Experts of a small language model: vocabulary 20851, 538M tokens.
Below are experts of layer 3 (counted from 0) of a mixture-of-experts language model. Rows are named router (the router's row for the expert), gate (a neuron's input weights, with its number), up (a neuron's input weights, with its number) and show model dimensions 384-447. Each number is 500 + 50 x the weight over its row's rms, rounded and kept within 0 to 999. Numbers have three digits each.
After each expert's rows: a language model's description of what the expert responds to. This comes from a sample of Wikipedia text that the model never trained on.

# expert 28
router:484462516535469554462459575503434581450459443539523510516532541591462403552533449503488491526379505487572423476469436475534478456437528542516546476445516542569517451509505556547427464500561590
gate0:648555552583348521536543520427521537515521533425456491463506546509606509533478452530518549517544563516533476444551518525492431533463465518499597522385567476539475505524509593505412572518388561
up0:387481487452547555473517424558506538463574483481540448421473486500443493448499497474521414485477491535502519531540506444467476505494542601398559538545535512540542512510482350474473469573459575
What it handles: Frequent nouns and adjectives right after "the" or "in", especially time words like years, first, season, and months such as September.

# expert 19
router:461462505520463500398497553546479519455449426524518416514534511576457392591544485487434452527420519452552454497461463474584449482407538571548505485480559561462462420544568567509465470439489497
gate0:423400500547568556469588455439456507509532523444505562503493506475435432501506506565513483555507473506399446474469522522509479486596528483460448544437464482520480505466444425488498495490561585
up0:483403445461551513466586507495383441500549486459462545526531508417481498567485537462490560441446388516577490532436551381544521540530388492549459530547454549481518452512428478472515485513505454
What it handles: Past-tense action verbs after he, she or who in biographies and plots, such as began, died, wrote, won.

# expert 2
router:529431544548409565483479527512460521494440433528566435519551550530462464464549452512442452550446489386563467447514456455514482460397495547533546397472543495525499461541555478515511484515493554
gate0:629596486407519463451476428460426527487444512514443485493503512483595497559568516534498397563520495475487442490573525528472413526518487546462472520520530538469511463479442526480482543417473483
up0:465475518522444478515450565522526491493419491496549411516475444495468548624447543453493480539538530533500474559387421515401389564491534598503518555466578563499421455541457544539514516581493546
What it handles: First pieces of capitalized words and prefixes such as Post-, Non-, B, W, plus clause-opening subordinators like After, When, While.

# expert 7
router:481455528544496563418465543470478537469476425545469500492570541536506483523547442411518626525457553501552426447434524519508471420492606534561496409487512548542548486550556515543452500468474524
gate0:423494457574447493519484466524474475512487490537513469439573585476559519501391513441494464577428547536564478445534561521517496525654437481531468519583512489559478548471538452555478609474418516
up0:366409436596507566535430567439575571541553472549436523475402443563437547513469484480462495508466523498524521499495526569495491540617455443495569439453483500444510427459558562463521558532519436
What it handles: Interior pieces of rare names and words (Tet-r-archy, ad-vent-ure, bant-am) and digits in tables and dates.

# expert 18
router:448487556568487506424486515526518562476471461492509419491542568556458469608558472470429445545487553432531429472459497479534489458448548544552528463446547508498451441546563604521453449485568504
gate0:537507538420572566503464483564553534500495562493507590528469545469555468458574514421448428463533519510471448524511436487506537507620489507422485390533526459477500528487486490570415485515451499
up0:531508487472506415498518459472558521519531519398505605463540536530508442502491448459470436524510455487484531505538543496578528493592449480532424411493576478497539407538436510511497529534509542
What it handles: Final word pieces of foreign or place names and surnames after a consonant piece, such as -ius, -ić, -berg, -ley, -istan, -ville.

# expert 46
router:524466531536474568468514549564456561453486425529517486558549505569489431509499448450410463522471506458535471492482470455506445467486538507528498465465521504482513479506604622536422455429556514
gate0:443537500468474514459481529536492434476491447415491496479615600532449457437468443548476553511457503538488518461508544544550497607523542577458545463542471509500443457503476501425537462434534467
up0:544530448518454534460620493446425524510502531592559538462396474520515531599522472545459443537466451535555464566539539477483518523529428475460520539504483489501477554525426465543424494498485596
What it handles: Name particles and surname beginnings after a first name, such as van, de, Di, Pac-heco, Tur-can, initial capitals like J.

# expert 54
router:471429494557465540460489569511399576417447476516564377536513502528455458551667431476462482595457552445519430427446440480502435456463511520508556480430583540515510427618514578503482475459530527
gate0:476507594481574535585535596491340542509479500543502542459464439490456477503544580517512499518447511558505500453504507447489450477500432410521488388434510520528492500487536506532464484542514511
up0:429535487453506521432517516446524466454550518525639403465474544433471540513528449558416552452519529549479488538491491499482419505538520497464454423570534518548596525530494503437511548518530508
What it handles: Inner word pieces of foreign personal names and rare words right after an initial capital, such as Y-ouse-f, N-olan, Y-abe, plus digits.

# expert 16
router:482467512494507515465485548494418549471432426498515461478508517543489435521534480481502460501497573449527436459474487490464451443489504559509542404496551510538493506531547530547370447458560478
gate0:481513512410504523470576504506522494506514552448624482482479437442470578391450457472526403535547465505546477588520454528561428482428487517446591512496553465466532515497533478493535461420449435
up0:605464513482443483504529426550639528513474475463500466446464489539481415522525456584454421477544578512476541528491427455519513487594479477566514565437407449466532459461486576465501544512525471
What it handles: Middle and final pieces of personal and place names and common first names, such as Ul-an-ovas, Elliot, Queensland, Henry, York.

# expert 27
router:480450488489461551483456529504439554512498455575509376568639496540428475586558486413474458552506563481517457488480465498549450464477513544556556467487496542538462476549577567532426437405490496
gate0:500488434500443526536447566539467524484383521517409397466632477495443359427513425535576461497562508463410500518442457521488433497544454554534533496484529522502522502448559565512452514543456477
up0:463441399528457581469487552475496404456530473567547430473577510511511428503543503518607487494505503410497480580491500492543504493463436586493546589464457529421523443499548481470471462527472543
What it handles: Prepositions and past-tense or participle verbs after auxiliaries or nouns in narrative, e.g. "start to", "had been", "months later".

# expert 30
router:453437512534439558483392545536440543472445446513538464572472591537443453533539407461457498544464519410578466433474445440494477451450481513541541455478556519531475449545541524495455449456553534
gate0:584511411477552533601533410494492463504578504466580539471408526422553557487508490546562455459515468476542484501481543449430538476547567495555535605462521485545558476470556546423447530486498470
up0:433464500532394510438485578498596480517431524470506456496555512605516512505454491409486493460465527474456478385509432507469455426539470419451472373491500477549462548484508463468547566521440539
What it handles: Capital letters and word pieces starting a sentence, heading or parenthetical, especially He, It, St, Al, as in He served, Professional ratings.

# expert 43
router:492474530561473511428421535514447556474486437554529482566522549535472471549518460462427500537485554440538448427472471444587431466433579558552515349523550595527437462572555532525443435466555493
gate0:444556530575493449545439451592496468503496460498509498567535452518535596510466518558434526501419507444430505368538556457488422528535558523461373558573549489620497475573460467430514473454478560
up0:579514510533583507495427523521494513478475555556550518523486503443452459507511503495476486487459453512563513623478477453472502469558566531519375483477464550468563489523494539558508471489560454
What it handles: Individual digits inside years, dates, ISBNs and table scores, especially 0 and 9, as in 2-0-18, September 2-5.

# expert 1
router:419472594493429538436501536548491559420478445507483415535563532560439442576553420340432473532432547466607475471456462505567459437450484540558540488474523521479484443535612573498485461432507551
gate0:477511500457484581458362480587518576576627508495522599520388474473487514554546544531511482511505530453602507405539531497485479454505497526464515488387493547504525516465401479497404518393484457
up0:429491610454524424478507453448490490435453490548468533554509522490516420470566491541509499572596515509482489427400549573531546537419449477481552522467458488593451553516515466472617570470486506
What it handles: Finite verbs and auxiliaries after a subject (were, are, can, became, had) plus column-separator pipes inside tables.

# expert 26
router:491471507562467580410462557514459572439474457544523439506527509528398486635561483419466520563498520495577453449429457460570474459437617551553552424406542644536492471537509547532476485483522514
gate0:442503475494446469369605472482418534461536486407463631537497536514479523485482567516516458558530486538488536545537533516388466488475539484398528430500512547461495523554484393559419517501506599
up0:519502496478485519365592570485516461428571452527418531467529467534472497461470501564546517541480424598494539456507497510570514566483549490447535508501539532420460440515454540547463546556521510
What it handles: Inner and final digits of years, dates and figures, especially 0 and 9, plus million, billion, century and BCE.

# expert 33
router:524440550594479582468420510521392509449443430575538514520540507557421479547551484516462521553442560499545416467510443408547460472478605586520574491489521532502494459575532510525448431461508505
gate0:500476539544471561483502544484486519404421476467482508533464488525470525546585588480458442494533529459426447526466470503492420518532543555432494498539557495446457502587576526495559519501465478
up0:480458475403402428474505483553543489498576512553580540476479434483606425515534526509508425529509541453446510441546518502526537435388515511394588539540525552571522452495499550486524573549523432
What it handles: Lone space tokens before numbers in tables and lists, plus mid-word fragments of rarer words, e.g. en-com-enderos, ex-as-perates.

# expert 47
router:495452519472490496493405515516452566471449415528536471513486575535420520506531424472493547503455583476525437458419536468536439464502490553536622457458560541509507446583499535552393432479602500
gate17:435501567424408487553493430483422524505566487530512483420542598522393512376429500489489509473448597469665490450577453478513506491455477580546586517538587455425481457516466590524393554504542494
up17:506392486504467510478558474566522417500450500515562536548457541506496475510488475538529590561456485440477515464496555518511431566395545491420465497457509485422498517483514429534441508495540543
What it handles: Later digits inside numbers and middle pieces of foreign personal names, such as Sagasta, Maastricht, Okwu, Sakthi.

# expert 29
router:446442501528382512448440558548431553432453449521513464521532513562449482554528452483403550526463539428521416479458408473512473479438551598532500473441597539501453445620530539599496425454524501
gate0:451515472554483593505510455504441567490525399489512632454506554548515532586452592429505525425502487461522511559448434463551465534541502494543361479484412515464534518484502556467536543501418474
up0:498471504511487463579469472559435510441526432493522585464458573523485473534502466513535504494469538485444485509424498430510500489451566540521478439515412430487505515489381436434526473547494550
What it handles: Bare space tokens in table cells and before numbers, and opening parentheses before abbreviations or dates, such as (RAF), (2020–.

# expert 10
router:484425494535494549434468603577461547442460439567525473529517509542455465546540437444410521546454519446514452430450458454502459468487589570527516413473570556511457429565571595520471444456525527
gate0:532502475498480537519472541507438532452430504565524399397476533453470434504473473598513430571510565499540387501538497483557502507575510540471600452566522527462489499500532455539517476484575446
up0:455510656463467532469493546539484452416500468491525557539525535472496511515574571578554539422465493537427445530494412544599557484529544474470537558490634506463523394519533497515494534570518498
What it handles: Opening parentheses and brackets before glosses, dates or translations, plus table pipes and spaces before numbers, e.g. "German (", "88 (31)".

# expert 31
router:496454539555475500429450568512445554396463411489530512511540533522483454559525461489452514550454511460589456458450488454555472461515549576544501410467486528527497446530500511509458463478567475
gate0:523467441652440589428499485551429458489521494517540416470415525494452571600580555496435451605466424542495505472464489425523532495521579446489446447613459481456575489521500545430475521463485469
up0:465539505506506405468509510547528479466478522477564509452522494566458490494458523542507464463478473501484460436505457473470501475531483471523440481455509516472544464486440510540526448544555544
What it handles: Mid-range digits in numeric lists and scores, number words like four, eight, ten, and the superlative suffix -est.

# expert 63
router:547475539525478528442484533539411558447380457521586512525554500519450433560625477502443466567486522449505426448490500485534456438448572527509568508470516567478508460590543531494467451456474480
gate17:513437446541500451496442496518607524550448508510506536594428567536534454548527462460516499478512461468528496421446455518500462498397525533556479552521461499560522405402442343457538434479491562
up17:640516441487528526464476480486585501529485510538498397434494549508488491504502540512506540478479496442396512525456558541527539508420482433525588524550473562449508557498525549521478568493464545
What it handles: Middle or final pieces of surnames and ordinary words, and trailing digits in lists, e.g. Gro-om, Dro-z-d, sh-af-ts.

# expert 49
router:477455560508424540451469539519375538471464475600527454546573525495430425500573488432425500538502555482520448488449433466503413493426496655531517456493561504567439481603506502567477470485458508
gate0:562506514493456598624482447511500475378507471511515517499461487523565500462564505542533554503438489561550436568596505495510499543446434506553600542530505503468526551558429522544531523473492504
up0:578487451428582475510438387474550477488495441498494531543456465530415481359478438441446442576531427491483475459495450520489445486494490544521462563642470493504564543535480519494554472411469505
What it handles: Spaces and dashes in sports tables and scores, born/died in biographies, and fragments early in rare words (l-oung-es, t-ric-uspid).

# expert 39
router:464450488525450518466477546596518548489469415582565481532507555540476489451525485478457559507497524418554470439487465430483473454514499536543574432513487486558561477500504500538452460482518523
gate0:404450495503423564493501584460499481433449585509573521503435549432434536568540534574475492495481541487504434469506508484456538496527455513435565510488516493498377525498462493548464545518547456
up0:373495571414617497550496494489496515454513503485518691546557472476501458471555543450509501503517607492528440465475541466521549519522516487459409470552492527514502483531451498485539487470627476
What it handles: First pieces of capitalized proper names and acronyms after a comma, colon or "of", e.g. Rh-odia, Ry-u, NS-F.

# expert 9
router:422479541555372562472440537524485561371472481495487388570607590548496461577561466434437480528431567457535466469423467484585471491431528529557570480455477551546407430528523544525486482398524515
gate0:526503516430580510519486577550494482535548515474477586478429495423578554563483522457550599430532474529582523535529451571428484482497577506495548512302378511527475523444441548483445547452537500
up0:509561617421520519512509560526547498438550515431482563510464457478520504501422502483540559457525514530437537619475483513509453512428557473488485491380495466537517466546496461462494535505502547
What it handles: Forms of be and have after a subject or relative pronoun, like is, was, are, been, e.g. "Below is", "slopes are".

# expert 6
router:521462533522463522444486539543456554452455472556509468533547601554452490521601416437476460542464564460564461466476487488533436452483544543543518469463542505496443470495612559506462453425537545
gate0:556486534418502572507563493444507545492543488555529489410565539466487521483479573514533533544425489506587481507473552484413469507470506445569600463605471499558551442499441464557443511461456549
up0:493472545560529515444539521600495505511517545528440536492424491510512520519513468475490490475466452447474552514464455452536501463474522516476382411504527554493500492444491549570471650498574541
What it handles: Pipe separators inside table rows after numbers or names, plus semicolons in semicolon-listed sports statistics and election tables, such as | 1.4, 3; 10.

# expert 58
router:495442550545473594445475536517446583388444472571521398500542562525437473543560397471490515587431557457544468457439472477508413427495553570537522448440525506492432474486615567524483463437543583
gate0:536558542367435501470507483529562538484565405573460530467513468519486412550565524558577544565426518510633533483409545505521505449514442565532502537535554526526529476476498475565451562532519577
up0:555443424460489591427447529515549462514486523493501446472545441449495474532520553512540510578496486498511443549425495512402504512504548527544514527593489421529562472429509486571490498587494371
What it handles: Pipe separators between numeric table cells, especially after percentages or parenthesized figures, plus semicolons like "%;" and coordinates ″N.

# expert 23
router:467431547506489494488476546528331517395468432578524491553584513494535400520586430520495457529424545479572431486441455417476500444461531538505522411458557518508382457527530548521459450447499456
gate17:530518496504433528537425462502543552479504483487526524545583534464526474490597535453479469501580583539558503467545514512512525500425457515535559471558563431499431495526571475570489430559577517
up17:460526520505462439464521517504460502513487504411545489474535481463480457486510527444470503465561535528609457486531516504512582537419472529602523565535499493534485598542525464485538443505515501
What it handles: Leading digits of numbers in tables and scores, table separator rows, and word pieces after Bl-, such as Blau, Blatz.

# expert 50
router:499459519516421510470475544567472544481463442534542372550603499552486437560466473488462603543421530487571450493459488459681418491455482522586535459502511513512484434515500523581503511416501507
gate0:512545493476456445447414486487489531480500473457493520443482579431570418395480507431498502558523479408441489559444577452523478534516521560547629491576459533491521503502449433521527480447514535
up0:496413483488539528525546502537489490556463500596513423470467436504424554541563518490452537421497579575520521386567552492485532434549522430387421517526522442482532512520523520432438482613573457
What it handles: Predicate verbs and participles after was, to or were, such as used, played, released, won, held, plus action nouns.

# expert 20
router:479422548592469606451450553551506551477462492553566438483572602519464473526522467481429531548436536461511460466465485454528475491509555519553524485406487592573459509513463541516432463500462557
gate0:562603528507482548507523483562514479508341467434429500439523491519539496458613466481503519511483569536518494520541510469563534533448487531516453554451514525473525604510538426509516547473446455
up0:523493477477496501499544538564439508508427528477414487543502448435531551484540416406512391463528448513575458501487409500430470446551524511464518497460472471507421522455495505522537503457556534
What it handles: Modifiers right after an article or possessive, such as new, local, small, native, licensed, his, their, before the head noun.